python train.py --d_expert=304 --d_shared_expert=0 --moe_layers=[2, 3, 4, 5, 6, 7] --router_score="sigmoid" --routed_scale=1.0 --balance_bias=false --vocab_size=32768 --norm_eps=1e-05 --beta1=0.9 --batch_tokens=[65536, 131072, 262144] --train_tokens=315100000
Below are experts of layer 5 (counted from 0) of a mixture-of-experts language model. Rows are named router (the router's row for the expert) and show model dimensions 80-119. Each number is 500 + 50 x the weight over its row's rms, rounded and kept within 0 to 999. Numbers have three digits each.
After each expert's rows: "comes before" lists some tokens at least twice as common just after its tokens as in all text; "mostly gets" lists some tokens that are sent to it at least half of the time. This comes from a sample of Wikipedia text that the model never trained on. Tokens count by the router's weight.

# expert 3
router:523569473521418527471504504507502472541479454442467482476612502474542514483512526482487483497523502526521492475504515588
comes before: " ", " season", " League", " year", " club", " new"
mostly gets: "On", " every", " year", " season", " Town", " seasons"

# expert 7
router:512532531519404482422470519477494532552482447471571491484490509442511511477484513483511512448497513598556489506501625407
comes before: " the", " ", " a", " New", " York", " Carolina"
mostly gets: " south", " within", " north", " in", " near", " North"

# expert 1
router:438556427540408492509482502512496512543579497456469485498529501485491386515454538523512519361525545485507503491499488553
comes before: "0", "s", "9", "8", "–", " first"
mostly gets: " her", " his", " their", " its", " His", " whose"

# expert 12
router:540518573562462449420450549498528474520500520531435530462537490479445436513458625480511541453549514556538580450555518555
comes before: " the", " a", " to", " that", " he", " it"
mostly gets: " announced", " said", " stated", " led", " find", " does"

# expert 14
router:499613511546475472477454525430528504501591430537448507443533509494556483551431531489507492478490508518430500520496587509
comes before: " |", "–", "0", ".", "%", "th"
mostly gets: " million", " billion", " Royal", " British", " Massachusetts", " Pennsylvania"

# expert 13
router:492531557524444484487459550429543502536483414460455456506563499422481507497503490486498454532574512533472477489491532548
comes before: " ", "\n", " The", " In", " It", " He"
mostly gets: "   ", "\";", " \\", ");", "\".", " Directed"

# expert 11
router:535509486488499430455522439490580463473494450445527539588463548457391530484420538500472475464567603535468391564497562503
comes before: " |", ":", "==", ")", ";", " =="
mostly gets: " married", " Nominated", " Turnout", "Population", "elected", " Rank"

# expert 5
router:620547615528421489477483534441478462541544440431449478468589549475524500482433501495499434483521506457497559511512577550
comes before: " the", " was", " a", " is", " he", " as"
mostly gets: " but", " while", " such", " when", " However", " some"

# expert 0
router:547668571503431505512411562499548488520493487535433405495462533486538532514401455526480490472550561495501592468477507503
comes before: "1", "\n", "2", "9", "The", "=="
mostly gets: " Civil", " anti", " ==", " ins", " f", " ==="

# expert 10
router:515531476509449438494499556376428521554538514594505435501468471442425406516490526541512489510457469482456546517446414488
comes before: " a", "0", "3", " an", "4", " also"
mostly gets: " was", " be", " became", " is", " been", " being"

# expert 8
router:544547568511384464504462435569509442568536425404479402493460560443531415488528485497452482391532481599468522505499547419
comes before: " of", " in", "|", " was", " for", " on"
mostly gets: " an", " site", " interview", " idea", " term", " word"

# expert 2
router:543559479530427431453427510509533543503513493479476429504459540475512477461392426492448537448542429547510570514515573600
comes before: ".", ",", " and", " of", " in", " for"
mostly gets: " Congress", " services", " Animalia", " forces", "ities", " Sciences"